Experts of a small language model.
Training: 507M tokens, 7895 steps.
Below are experts of layer 5 (counted from 0) of a mixture-of-experts language model. Rows are named router (the router's row for the expert), down (a neuron's output weights, with its number) and show model dimensions 0-63. Each number is 500 + 40 x the weight over its row's rms, rounded and kept within 0 to 999. Numbers have three digits each.
After each expert's rows: a language model's description of what the expert responds to. This comes from a sample of Wikipedia text that the model never trained on.

# expert 43
router:517553434481514527456462546475478472533473500573480511573477546572515566502517551402497542504450507478521486414493475502454411490502471470494509551425539464438519431588532511487522527588517472
down0:521481541503485552508458458498447560423533484541504461514499494505529543528455484499501492448482483536557539580515513545554576496485495411493499419478502544422479523568554550561530520514540525
down1:406472484535507528543475512449562519544466537460523503539493424501525492517446478455467486491495463448490475578489441576469449470480518557512500600515517490501508517451544494536436494456551429
down2:459489417476441510507428456481453501437445447475531504558467445533409538463528508473451476534570528532554530561527499539533491473494444474507481547513461483397546524496533558522513439540472555
down3:523511473482567492464510578470424443588592432463524467495446529465547491529499557528505520508573446460522480491480517443482418479544491434492490481487561511467539507524500556485470443502479529
down4:521485487506535489526515504518543499473448518495480508500486508480461548442471461512509484451437530477435489518506497505491413501531514471526529473500516494454450512478475563532548480480547549
down5:486527477459572440525544488580531466512535453502495500472441554512471485511529494637619440486481492518410521515470505511475458415498571501496500473452480474420517475523565456501514531453510528
down6:562488483476422477529513546437487508498480519521490470490504496498562512433549535512459529499481492512463517533438510431579492603497495568449518494564490465513510562498491548473499436464491591
down7:493451483546548547537464515444504494503516507481517567585446433460576478476465428511498517463503475490454482481501540579463553433467510483500516451554468461543517519537499535461496524498476517
down8:486477498469495433481490553566483523491445476585480510520443573503460513524470452470505534504471467501529494470525519428466424494553560394531576502525526557489523530562460476487547467451484544
down9:486527535487439473509481498567561532555491484554543504489476533484580468504500507500522483483518499523549485460422538422470514522527538500420454479492455499464514422535435556470515492484485540
down10:505523507591475420528560517486500465455524580556526444445411511606554459463493553561510478533528542539482498518472487483496481426506524536507503483560463516516446555508500500548492553547493508
down11:537596480498498493534492487503473600555507426543469499430529497427527483558512496517449525507429417451597451498486523467522497514564498450507573501461472554505460472519478494449485549554543467
down12:465502499448430529526464503511508492510501491563510505552459420463511523487428501451545490412452470441496471521488468524521484401429529476454445468510559485549561481500544456479484512494519468
down13:432556504535522619522473488494529523541531453490499535495567512444507457473461493460427526525519440460479448461457442503426499503441481528474496442538481504532502444489497511570482512477494481
down14:509506529571553505581510483523434503478561558555542456545483506514507463482463463553511527509496450501529472527474563500496456573473446520527530585517552477434510546435545520501455471544559519
It responds to: Letter l and clusters

# expert 11
router:478434538442529477551426482463479476632537462523528437503482471529510441513527471408529423528473474438566517548483483556444513435532517510452519459508505520551489559548480472486511527454498489
down0:481468477501507481436486480538558471527456483544555539508517503465520519508518519488511547485546464474449478520469530548571443503553487460558428515441506585517537475474471504492527512533486489
down1:507488504437565538384553572450542492477510487468523594493478586509510532460531450451550454507484525484507494452508497492512450507506565599458595429540516398535533479525466458431515480548473547
down2:484536474483527582398542565463568574387477597458415574496413516551449548590463509514551518554501503547495506472538510478545515518467500517513551494484464469473514539494475424502501476484434457
down3:504544532436537537499512483494539520432507494473441486491492470519472474517501494510543426509484487520523509477487528433494408486506557542505557492461481482484495467518515463438504480497508438
down4:531499468417533524540503513530510485419587465523513528516528519491528517526498462514491521505443529513566510530475472508468560498397483531495519474505504426543502461486491466486511502489479532
down5:582494532513522573533559535438539558500507597446460527523466544556533542488461505423454515507484542493541548525505525495492554512400484516494513474554510496445493532487455507497551523476385438
down6:499524552520510460403461442537511522518461476532414454571539485523534515526517514482434451428489546496458494498498468548508502518458488523435473508458468478469453465528479526486493509506526478
down7:569471496534539463523453494536439478465433543469467512526604538469537493480544504511442517436448550481522545468461518470494457448518473487526473509500436443483452427441417452465556436480548421
down8:649494511498531529465505465478532502480439512501525506489475525495441586494472503491551525452525497490534481496551443496495567434477467466417467566465523498483538433585499502545530517459401523
down9:487467494370577561488480571584534560481480496423533467500522516526530491482508482483531502595509465462502519485507463486412475536550559469505531519452500539477578521546518406506522498483440501
down10:470522483440455522505543484454590504474485492477519481486527500514515502459499466467527564559556473522482498491485466425450416488607532554502506498583429491537496440496465486475530497482472485
down11:474532527448481503516521425492544460548489448420522489507478482571499588553573538561491501456516548549506479512514542484530485499519477453483554504526527513470509573456486535458451493518540508
down12:544479517507485538538611498538509536536550521443513426557441522573431483506458496488506501511526575467547488440457506481498486486455458490501457480536471465521544450530496512497478531502430445
down13:488476464649513468530516490505458536501470473495503474493448551458511506477528479465483518510452508493475520478424474578419483571553485456565480505539555480481485405564547550519566476496465514
down14:570532554531544535493487431536540516516459447427471531453528469463537472514524413532520539419461512548552508481500507481501452515560508529500537500484432523525492492506482487567525527514451458
It responds to: East Asian name starts

# expert 18
router:551459564509515475514526585529555504488455612541486486569509496450525486503439518574508517448474492416484526539456515479517515473542466475456467480457468521479522532556471465476458514452497481
down0:480502481523466532507439529556509540492517470522567419514480520571549550519536488489508494549530548511446511501462478504507538452518490498514548483475495458547581509566475471551498489516488483
down1:472546538475533533441499564451467517425497451548534498524504483507502491434563404437480504509521515518485474490472446489548506498469530508481459541552509479536422520454503518551452462553452441
down2:566450448549543536544513500513513485518509581442469497467552486530501502466431462567520452465547548506559532523451551517510482549519484446460518534509534484426484550522460474496472557490465507
down3:404540539486512487476462504459553513572516601459529515499457540507504530499481488472503495543527439466576498526430486530526460447552563407495537550429514436563489574456476577452533475515519493
down4:400450431493484511505472499531538493520486489406475552529502482540501485552483548486461505487495557412533427496534461570500488484497519564493485520468455560515457493459524451493461434524489587
down5:531500459534497457498528517466530432494537542422531462597488501525510557481559487420481467453458507538501549482539551512559523513540496473547449521522463516463546507506459466554520453457524566
down6:568524538539432489453457525461484527527460546495472540457515449468463515482413470477517449509512513489444429514469574463602500492516485543528508591501481548488468504505620470467476499500579507
down7:494461506496531524538485481588443520538474484463504477471403522533488490538561492503548494487495493467485516547411485516436472414439551551490500542589472490537518498494477535467527463517495480
down8:521462484503480520539558520526425496509453439471516533507511480494475486516495459551464475470524440456548512495421568482375529529477549531454510500604535574541459446440559440474493440498504498
down9:456469494550490457517484556481513518522473539568543467519514497472479465463494484486481460476551575495483462553577425496449494499480397451512538561487498531571514524492513458489484552463469575
down10:520422603532511502449529511526483585473477410529439497447465474527445566525418518526454548516460538508480558529526466552482576462522466407511515460534506498457513482553507430496552435500493456
down11:608573488520464507475439435560484490484497493529507440548429557475468538511500522463452479467533561560404484445524480559490496483469501561466471446481489504492495433498488485605609535439557499
down12:488480456479513472530474449476447494468498511467518541499489522492482532473452394509446542529502483444469449411546536463555442475453413560552513522495492494456441535483533492461472533476525550
down13:492513446437429480544536548498446467550467467492559442461482493513478451556526565469477461527482470548563476499504537429460488502519558521495552441523512507561528533517536474547502408428537543
down14:525476540493447482507475471448516515549550531410516538462527532499565458483515496482524480515559455514509450483432566469481503507478469548503521554475583451536516545425539551473513473580450525
It responds to: Career role "as"

# expert 2
router:462461529467510561536513482502469508522374511552573505437520457538579478519601477433532515477507492488458541474472454556485540467458491465466425447468473536524507536529452515560490500486486553
down0:520529458518487474428434477507543478541560524542579504560447456471466452470529451519431557522526427518501519436501523468493502553528464579540416450548466419519466494489499454496500453501502493
down1:465538488464533541378453472569521486508446447480499458483501509473514501550553517509487448552526530518516532478608491446495533518453476492597467465463529454554504454547505514548551460462521511
down2:513513535500528491475497483537457472515483437484544435479462475592438540466541520508495516539482536523565508494479494525467480451469519530561465459492531406478546540503519473548524454497382502
down3:545467514475467470411544504532437460516440423471427485473527615541454577464482458464527439485461499502530507481492521577524550550541502496486561461498421508564531530492525499569484474510488403
down4:413484496548411501455515495531559548470496458504513526497531470565449565526515459424494508509525475504513516468454447542520490507494407499527585540512498457495518543505481512469478468438439461
down5:569553437478523547536472449492475487447511513544495478506436542451492406539515508553434509514511506466518517531406428491560476489442495499495436500537526467474494559494482426478553558460488535
down6:480526502491557509438503485542519479559492532504454480461473503529487450520529546499480491550531540604503551488523497519518508509435524492533522525475531512558521455522491536564532481522505515
down7:515500457572540519496519500519502507527559442441581486486530549450463521502462439537497503478490508518451495517472414466491525504526480479433542513531477547492511545427516512525570515544462412
down8:527489469459548553419461482501537518506459436531451426469470447500428520560483476458461452506462435451513519514547527561497497593501562553551503539463522557428607514513462495469470558451608437
down9:564462527460537430524544517484514464497492488518466456516424479523411455452527467504475490460425460503443509453545486453486502460540501516496453506608496593503515538573547488523512457473478489
down10:572460486554450531591533451452527514479619462495440419464488517541442485541456480507540463451480402423535472487482477522484512484530529541510540457481510450482483546472513493492468523477491486
down11:514542520511475473451473446498502537437606500453548493467473496497518465429509582458582568525493465533502486521438578428524451501578537514460498489528532468462507519530527616571475482542489510
down12:508491480569459523522498492526575493478543462495523487450485497503466436572536551449494436545532492513498534558432466477537536515469493525539481516442495499545490538464595514541511528475552535
down13:511535494551514527480486504481438493482456510471535554527530509428575511501590587492508511522504549523526474543499472467571506526509476465519555515441488563504516512467532577494623506492577518
down14:530513496472552513505557430474510477471556534482494515500499518463476556513521523540468502503431496556448468499523475543529552498590478497492512542517533469469522482441535472496454460517512445
It responds to: Sports and table delimiters

# expert 33
router:497496479439482520479469424499535525459483478512469516502404514457456463501475510514508514555453485459526574515504535429534539504530535483483513455447549538441553530452526447537514476538498508
down0:425445487424493513455558488492560504432542499541477469473413438579453532477482459506538445510523438442503502433487483420531516546522543489482490446501460537445482395519493596514561495550498514
down1:503545407559548466589476519488518487455497509408572534521497499548399502415484530487412509568470540465416479536520549459518427489500541543515554464508498520478466536542578502510474492517518421
down2:439462507570479572566515491471474486480527574495487513519507501525524589471471557490521484505522568599514509476462520528486524534486558552525484532551521527521516472516427508504505575496469493
down3:524547508453572512459501497446489504556495442511570479480502479436538490468479455493477522516546447450442495483549484478509502509504503461416501468542482475512532475472586508547506476445548476
down4:473524421493447496460472498494480506493534385461521490489575524431485506465498515533550566538475481443481476513531555465539495467512523489409544521533522547568488437402529410481565476511553506
down5:514467502505493555475507520490442571447559465490507554554488465509550440494486482536503480489525547484477484519474479522485517567494470559517608566459447475523523450471467530527458446533477482
down6:524443522513475432507492474534484530494437517450552618498440490577506520513506483537429482476467554483446475539470529446537457524501558523482497557511442485479436474536489551517480526559489480
down7:538530456414446548448532506517484496486513514469502457518524433513446516529533544505533501495515516557573525507513480514487458407436520474508536536544578459522507511572589513445497474477503608
down8:570483510446585474448530478495393557532425537469545451512553420532494480540534481458543549538530481475597469468425459485512478389488493445504513516498497452486501467514622480481491483518492482
down9:533496544489494508535485532597499468518449477493577523499521530537429512520478463496529509475455466488418510458564538495573511553503559459526521471503525473496453467500485519464432482505469431
down10:538477470478518510495500414531529555489482522532495540494505519573574501421474422534525498521476491548470484514570534569514538528492558517467527499538523471443491495460471498510478431521492583
down11:562518561525458520461438447544463510553488437493510476431518513429537486491504558481418481485490506530576448565484502514490492477490488461490500497490521478491498507505498446450491490487539513
down12:463492573487468504522485511522420523439470470543522512508473477577479534548476529499571528556492492560504485525431544477455570555500458499438499506543527544444517479491522510482541450497436428
down13:467470433490451462434476518478445517462418487435472506498473509522387482492493451511491432458478497528516513498427484505529484454589474449535515535580524488490434444499503420450550472466563491
down14:487501490498516490554464531533476500518436502517522472444502479525524519530495552514522505506526496556506501477517542544490489482504494523553508512530499527469481502529486484552513484487537494
It responds to: Slavic and foreign names

# expert 24
router:527521551519551492418447587490479457425529492496501458463519521504531432481493549520514480461494514514534474441548459535444508495500449492467517426514447538506479504424525443530500582548544445
down0:517548531543571515556513451486505431490468524605483521501517477503526488511480423544490510513505547567510542488430450489538469477527496571414540509475505523565532487494505508509474483476530455
down1:470494473492527491538512504459482530480418470546486481515561526508495585449510468491434531534494531559527508469555544476481556520487503549457432485519492527571487437495521499567539497491496480
down2:538398502506521554460463560498461510517475563528448541450442532542519544537546404466563465504491478493474485489434480585505439505543434526496555529435502494505478478466504524456525451529497450
down3:506433512423480489514439441558438487487488567496493464515546546550444438503468535538487497503475536483403544486544518487512431532472484460466512513514546444491571525429445487513496538460467490
down4:586441486568484527488451458485525502515409519478535500520543507440523564517475506485508483462452465500515497559440467491482584459495465492631506568593496537491497497485417535463483477520462464
down5:551468460553429482570527483518512491490514500572501536504521470575440516478460449512394543497525506500515517479571500469481485514528473530559489566491485583482466484530496440514558522469544476
down6:529511535482462569485539486453534516446474497497500514490516537562498537511460540468491434551608493528508503470447555545467447489482431556504493477558532463466478527524464571490541485477458467
down7:434517494505448492501474450553477490493482527480496436516486570553522573479520485506456515487487560475458514476530509515498414540509524498478549482455444518533452526466459425582511483489533508
down8:486532556522534469536524451483566529532522487460513494563438507509504556431456509485442522453423547451497548461459417467430544464433517539433468445520450467482565453500444441514455516534524541
down9:510477556552473523528488543446477483509483513488473539487480516420556538475554457454517476521517481478549503440523457463514489571495557477518496457411478440522458519490472458503572541478505471
down10:525530495484442465458499455510565458562409559475428493484466477524547524463518464496546514535538529492530544528442535534544477414510579558543536539475541464509477512550526405568530467449499521
down11:452509424416514434506501567484537487461540448522482561511496493565452508516540559483467515519516521560558484572557456458492472550563462535580489514532540559510460490510513532510561538454474475
down12:382523482448462425486523520529464474514509549478449565484509457512524526463497470541542489536500510467477522454419542499501500516499559452551496459426562490485517444545524428473514540529511476
down13:522430497519498609549463481474566444530520521522473558518522477461483500483544569529473460500464453432522524495537453429475498429461503458522512503473481493497472503600484497502523526482509460
down14:467480516506556452525473454491506542418541492496533500518475500561518498502533517517448474533551533525525574535549416525507522482444565501493517489535488530571469485522537449439516475481525434
It responds to: Word-initial letters

# expert 25
router:422496472406522508522474498483537459484427458507483516484465481503526460517512529492469408550448547519588532535528491500519478571544519454480572502527530415505484490546489450500530516502568587
down0:554493470536428449426515460493531561455529515473534496530506490434455562505475534455592508450490464530473534431447499504494484492455519520489516454558489540522529537468591535482498510472532467
down1:510420476498528511479545516556565482483522460462479483493558473565547501472488442518497445447382545485504452484494545489491522511570506528503543504451580515471535446490548516486523476467476506
down2:570522522532512396450554465460498521515467537535508452507536503551452551439416571411523511380493562482499466554442462479526408511443478516541502544515518535577547526534429497526462490501520509
down3:551480536505555513412487517560496497475540510509448415564506501482503492449530469554489398519528565479459463540524552545548503460553490501466535469473551530524520414503473493525477500526482508
down4:510512492570439463439425506468483552494438570492560434489544498437482544492506535476518450495486529491507493496515572490554424483494545545499460575477548485519457513524506429541499543473572507
down5:489489475463526572497464452511559487512488462527518530437546520535429504515430481537456485438485490505532464518555547482557563500456570493551514458456526568476517484510500425507438458512487529
down6:510500478504495569557571427564547535467496445438517425490516488506537419424563497520532513524549454483449514544490492498436509497503560506489491549488543468442518464489523451446476475493484563
down7:490539516535563515545476486522540467515488493530471414459403486457580549506582529489528524537518541531506465504550526473519627507526509506469512464546511411494410494468447537478522524518506491
down8:425505516540476510436472580577535504460570468499578557532523517527476553489474547539507527491505507482525485460464541480580493489450406568521533494536469466466479434508499511460545494547462521
down9:506507526523459532460437549497469527409521458519443523506460490414449490546521486498432478481531595490526545554462524555535485491462543532462513483522511504446512514572515449546485522559490462
down10:481522480496518498477411534518494506523494520490491500518426554473491509499488514536437444498554492531498554527458508536441471606514527479510482469499514534503429537544503386494469490525483508
down11:559484573506510449567436513551543489578506561429470528513454512491523489555587473600519579556521621461459539511533470494530507520563430519519396465523568503542466466568475488489474461542472545
down12:547413480490455503559453495529494551436448491467547527524496458457487480536487518585543499456548446569426460524514479463440523501455517470426524517520488499506528535429504490515480557472465447
down13:511512427537485551480467500473551472504485562549527488417481499508528568469504503528440489505539549459525570489510475591555559500513489448544491533470515518518447496481416434584524457591498455
down14:452491536475516504533468456496466553468477622540530480498508541474552491457476568507568490588556465430503434439467488484481493456445464385556475489460488446533520558513470565520522493532546576
It responds to: Statistics table cells

# expert 3
router:494560483467443505528559490510481555485529455512468561522428517485541505562508460529501538455503479593509468463511488515507509490489499482428561499525456430555524435519500589511505526509466530
down0:549544527516546520523501539451493454526494492474604491510480514513504448483502459464544525504419522495477508473466491510489496489532506565400466483536518502532551488471513566486550518550432474
down1:516473513499549481408440476491522477467478515479480512437504585567517453543512489504470454537506433467553485515461504537543590520506532527526551542566533531478485466484515520563548487466471490
down2:475556488499532511459504523458551535473493465531452527487529523486538490478465484444466476460529417423552611516497571536519456525478507418528462496527493476473517552502503498478512517424537412
down3:525499490508506505449495457508528479380420502532481415510607489519417464526491505457545496483403517531449557521529466546501535406520584473467506436494519443488520464465480468442448457537520480
down4:508515518508496528489533524491519496569502475464530424480482505492531427488551467503493507490465485553570505560465459468569500568511565443545520552479503535464476485527489542482497487510552529
down5:483503423470506515420528512405501504550547411392463518538464497414485461486464504496495497517528476515548497555500485529520480431432511527533493514511416524488448520467567509492500492493527541
down6:480494435442575513479489555542507510471547441454509433459550531465564372458530366464559484507525513432488483495491487493493517479650511520478545472478446574439534460535537479537520505539529524
down7:494573486576458505446538531492474472509413470494542614544475447513534521492517509477467545590526401464504553528511518468424503547430467447522458541520526470488471498467516453483528520504516525
down8:466527546463543539482377482585442464599460495550485481564503537489445361496492532570509446421497472443516517535457427578576500511417531496436498511538473455508444517495514502518518526521538408
down9:520433535493473502471477592515558574487492452467477461507541560485551462501500491502553431521581444491507465559440509519377491478581512545481480460548547530483562401538526504517532515480535497
down10:469510451417488458480459458521543476467498475496450450540517411562517478448557488509452529487493495446509542489440548511476462489520500455497527478486560503533523485479498541470508459489497524
down11:502527511505503479477493547480520582469509458479456520542495566455486487441437530510453530502507487515471472500486506486529535531467480459506483493472461481513440553494491531477446419475507497
down12:499519510440576509510513482507476483500571499464469466479557508485540510538473552479524592533538505495458477436573601486539506596526540495470505468484460557507557554506508484521512446439552493
down13:537518487513518469460540506472485505501484565466470520489503494553508508532447434502504480505494453518515494484496430562510458527516546481475521486476437494472522501538443513542565506507495449
down14:492488557504510464449481457522404554433538538471444543559533504510474419550478482537499491464523521475497499545474490528513455516449534467492486486541463547485477502484472492484490502494457449
It responds to: South Asian/Arabic name pieces

# expert 14
router:438475443601514479531519460488528498511487485488491438510558449488446552509541514477553501495511507511434533479540519447441527523465466533540470547499559440561514489474481540554506514486503544
down0:496527524563523484556434561478493522557450486507426508488510551504465520531556522483466470488450510542433509483485483549533521612495528524533486472483487513522492536476459444528550476511578504
down1:554492509534496578452440515467453526478511550523513531513481491517544502511521461496468528533514521513566533534480473515522563565534488423480514462446501597459431504529530485485509462537505529
down2:540518508430537540467499499457559522477439493514481584583485512463526513408521449526484509515529473515491475484462528486487500506544482522544492504514586563518453498498530475485473433498480588
down3:519510544520501476551534473492522508442579446394474599533519503608461572496426426508503482471436426481492515471459544504513549469493554539486467501502517525457516464466540406509475540515587490
down4:450500463514499532572478492448437554554478485480490549508458501456535474517455485461474476494565535558498526426498494477478610471441559455502498528596586471494604484561472478537519504529506616
down5:579412439487472451514480472527474450506502486517549520459515463505489512451439579565533511579503459497548490510494490538442458466501551545517522556528444519394473543455557533472458526526458541
down6:535610533492464534470485519540477482468485454529535510465565573523528560538480480527463438487492514550477483518466533520563454508450543526579446453480467514460471532507463530483532556544495454
down7:578502511437519447501493509476425503462511486515523559438513499457458493520528503490458452510519550480545494518444499464537509526489479507509536501535538514487549505509535526549568473579498550
down8:491443568395521429603496497519455480531470510477509618470504559548548439571484457544499488509498542486497517471552579440537512518431491514440533513468463479549519435512459506501438448562447549
down9:474431499441454546488490459529437453380493492460483537488491503480611521536495493512564454518496513394541492506485529521432513565500449470571522559533514465455476500443507532504540434547471529
down10:437433488487483529472443477459465522473515478474514515540482479460499492491574497526557507505498538498480521471435438445538518528557527456451535435477487452496453412559470565510496555410466561
down11:508447512493614568485520479517500461480499513536485497451462519562537522480535491479542533514500529545478479441501444490476507429479555473569509450484608540488610450503489477491507460509503505
down12:550495485490479495526558470468463532482486496500537502491588525527483478546483528524505439495542457527473569468515569451541527498485483453507493513553528467469525501519482494565528544562414498
down13:499538495488540552441522452468488459530469503481386563519473459478533523482529505559479511482464529560469554529415492456585532528545529555451523443463500505455516436575478558434453453460427521
down14:497586518490495569471436537542565455541449473546486446522559500528551514598503507479540462399569559506461485460542502475456543515497524456537491541565499486513519519453528512490520508476495421
It responds to: Determiners before nouns

# expert 34
router:479496573499515469487528527496505486440546534522476472500579529523547455436491554438522477493510548510505469513544467523496486496507493534531541536557430490580509472463483444558520535520438428
down0:583512533515493520464543476499493527577510465496447439477528518435502516534499496488501536499520500479518492498514554486486548481510521474536460487496508495488442455493538440504545474532481515
down1:485474522471535455468552490441411522480446442493540554495509517571482450458542497437506474545524552544488543492506512549587522510497460471526494531492491532452561515469484504540450507471534576
down2:439468486518479541445416441556587553525518492538578450499564536496531493467520549556478466462535551525505532550481533557487522524524387447569503538481535519503584523486489509543492522503459494
down3:519553556495517481481515525428523505507517415576495492502466492434509511520510441548505506466521564533444481430487508397568521484420557515443464492497480504454470448513525523575482544506485524
down4:471443443477509540536521511477476566518454455485605496585509513561505489430458497442452573419452530470496501464496472518480485468540472483517465482533473449471527517471485500505504455505478515
down5:546572494475523463515480510532518476512510602520526513444427473546500515618548528558542466482516541566541487510411555437550526466448457486490503591495474516507479472475493533521545506539509479
down6:517480483539502477548538466428572479541541538444516485596527519571476488458532517481503503434503467518496523483474531549518464473399506490506518478431596526442549534578502472487383445504518484
down7:467529408447527440544460531498507463505446527496422518489478541501460486515479537465454473482546551528509485538461484491491457520528582477446525493493491500488439498507487477494432493528535542
down8:422538437497482539496523485496516488514466425408516472472522518470480484513467465518468478427577470508494525493398489569508470492471504519512472560503517536504446508452529470467495503482509530
down9:508504481452487452481449532439552532510461502464503476486522500455456415483546457489529567494497458463461485521465499504498544535445497477503474472467478502461453470391497523505486488497516505
down10:433475493424497507573414494475486496484516503511500518533395479490441563473492438543515542507435496513467536555522454472506472539514473466466592424497515468481538447464478461475466514498510520
down11:538489489480538451520501473490495481579515512452457508512523513506479474442450498496520430462509525525522496535416527538484493518604470512497520469509466500524497497497502540567540578525508473
down12:464376458570404551557522539504505502437411429464602465543532483457434498447478466481508569483417427505496484509539508581493484475455463425539468419469445491517509482495496508485506501503435554
down13:447461503468487531492509449493464450538466505485568524494490509505438499457422551373577490481500487514499480496448508620522460465520517483516547480512488472520529535518539512489479570521521524
down14:464455505423540488590595422463478519569552463524483516434441487509542492499551465532494447437476549521533497523561517532516486548496572499483520524546456521437519515467490510465532551503519567
It responds to: Film and book credits

# expert 15
router:493510530599438551477451585540500490564432503475534477489439514535472457544530612485547475551541483482493512506596479519440560510504531525514478565450559549514503458523542457542530505460481617
down0:534506449456475467477475492581539508448454544512445479502533531516450599561498523495513489438492474472556470507579522469518488495475513501481574463488484518533518447471558502467520502486498469
down1:530541477515536516431559532525522511463488498509504468478536510561487479531545476519505547538535496498454510503454494542529506502456512536477453507465518424489474570510548551491587490494546511
down2:501447528549511519493509442502565476437568545472484506490450468465494532528460520548459487461527456548576529554474462481453476360509499480536482518536444414431511455467585522513433457550451542
down3:494557518507540558503528524471497523513532400479546471493518463457534479534530496545438521430542540547510474470487497506409481517539482475544516457545523507506505525507504545540529536475560472
down4:563537526509464534490489530506493426468608449505463544550483499483510465479529459490536554515553541512501519399464477478499498491573448473497473536539555495501458464518544514409451525513538502
down5:518396589418508572467512468590468530469517524452450485490532502506502450453509461487486485506516435528524521501503474542511540507529468496563519554469498484466442526449454461494465477507422490
down6:461489537457489470576476508541436471514461447547419435436514465498485474521515514467487504536532515566478470532483514379560474484437443525534553518447553486478506507541520514405497492550505529
down7:554448508519572490467431468529448496445519565543455497543474474515523507528518508436500500469455521495456501587450578476485459480428491487515532530562466541493444496566490533527487516509491467
down8:422479464474546513464479519524493501534516424511463536457526496531495589508535496490514563501510516438434475423510440572470443471559470489507478538512544529519494538508467489484548473493471498
down9:502552509377466509526480486532510508463515526438510518518534458505527515516501464551457488458483441523491471491534571530473485488536539561435467510573463474411534538489536530458526513486495497
down10:441512485492565486535546602468536450501538507471505584565543480513513532514477402511527530515513545510444419496526545486590486472529484530549485498521583484512498519505495497497483469497537483
down11:548483528495479490527477426525461470512491513450564507418503525512482496459509473468500526516490500526473471491507513465512487489534504517512480500520493416534591463426475608485499544501571518
down12:456495548456481505478501490479537538469595491506514468470478516479498525504425495550510427474486512520482510577499429465509449495554445494457421506429414473511505437495564464538471500547536479
down13:510531538562541431507495535473522511462477533522478484534492549508555505503554493508508447519550514512457519472480553527478508509559585552491515448531521450483526516498444467525500497504450535
down14:526483445476514510435513515473490499519446465531509480516467476529488552535469465522508518502484427444446434553557506490440519433482477513567473521508505534511464575482513477573479514455549500
It responds to: Technical and spec terms

# expert 44
router:508533376533535542383511459555578485510561478443445493507462493474478483523504458527442509497459511517482516526474455451534589404493526544522513529434505541500487509473517553414509529507513520
down0:549454456608486475551463538517423451551565420501505478476499509520411512540441464514525519552483495460480542473474490462450458488485502486514479509497569469558439482534518409562484507517524509
down1:502419549514461448464547462486565546533544475518561602508505518467496486571418501464458472515420533494455482488495592506504492453510432459453496523462509495384438484447595499473507502448573523
down2:561453483533511514537468460475433503416471469459430549472556521508445465461533457507538482549488475520494478516472543533546509515558520510548531474532466508454544553460521507471461503479516542
down3:482499537462517478555473577524481486505496526566553523428438519510514512481477474488533475490516423450542491502510459456416502537451471543440482519476496516509442490469524443536475543413498578
down4:486484470529595473532464434469580507491562514560469602456481537515466489457477528501478505491455440456500512511567452466484444536523479501490503521504514472518483485456523451460443500500565502
down5:431482486487522496566484502468558440517462476558516548550411446401486477441426438538561510529461449476469491480479451566542483507488547500461440498526547550495418474551503515505545493455463501
down6:513513473461487475523450453524481520484453402479481470512534508494424456461490527523469531567546484421501501434514454506496508471501460482514522504519559489518514501555514422566493520500511510
down7:484412454445476557438507434444520519502552509420436482444579510552477523506456474490499464475519513437488502517475570535525557429581501547569542510502487511488524611472506433514452449486527490
down8:504522480532470540466521447548506551503501531516528502381533591513557483528420480446508512507541529529444461503485475572514594464539511538410468547462557528511493461527561487533555422498505512
down9:521467522429540553498491536482430474477525468468451520412532583536507517517546538484475514536497536536464517461524545534530526502558475481498483496556511522507589568521486496613509440504480478
down11:450462449508551513453590412438458472450474461469482482503562510611505528475497546474472501490511517519539469502473475511591503554533408575468506474568501471440485547445577478485460460533518526
down12:497541570453599552471439491546504551499489463559505544529534530427461430422531536517589484564524433478503476551484488515424451518476503473470515513465531538515526480526444518475512531537506536
down13:430518510530427484390551442485520557530490487540468478509468470515493507515474459505578533521381379456474464510486502532522492510491481473422547499512429430466527471491482553543505523534463484
down14:527453462426512449522500465528523436526421487415562475525493484503567491504522520573446465455554438491473533503508517469457523546540513480470564435478534534463529589488516499593498464525500461
It responds to: Military and historic places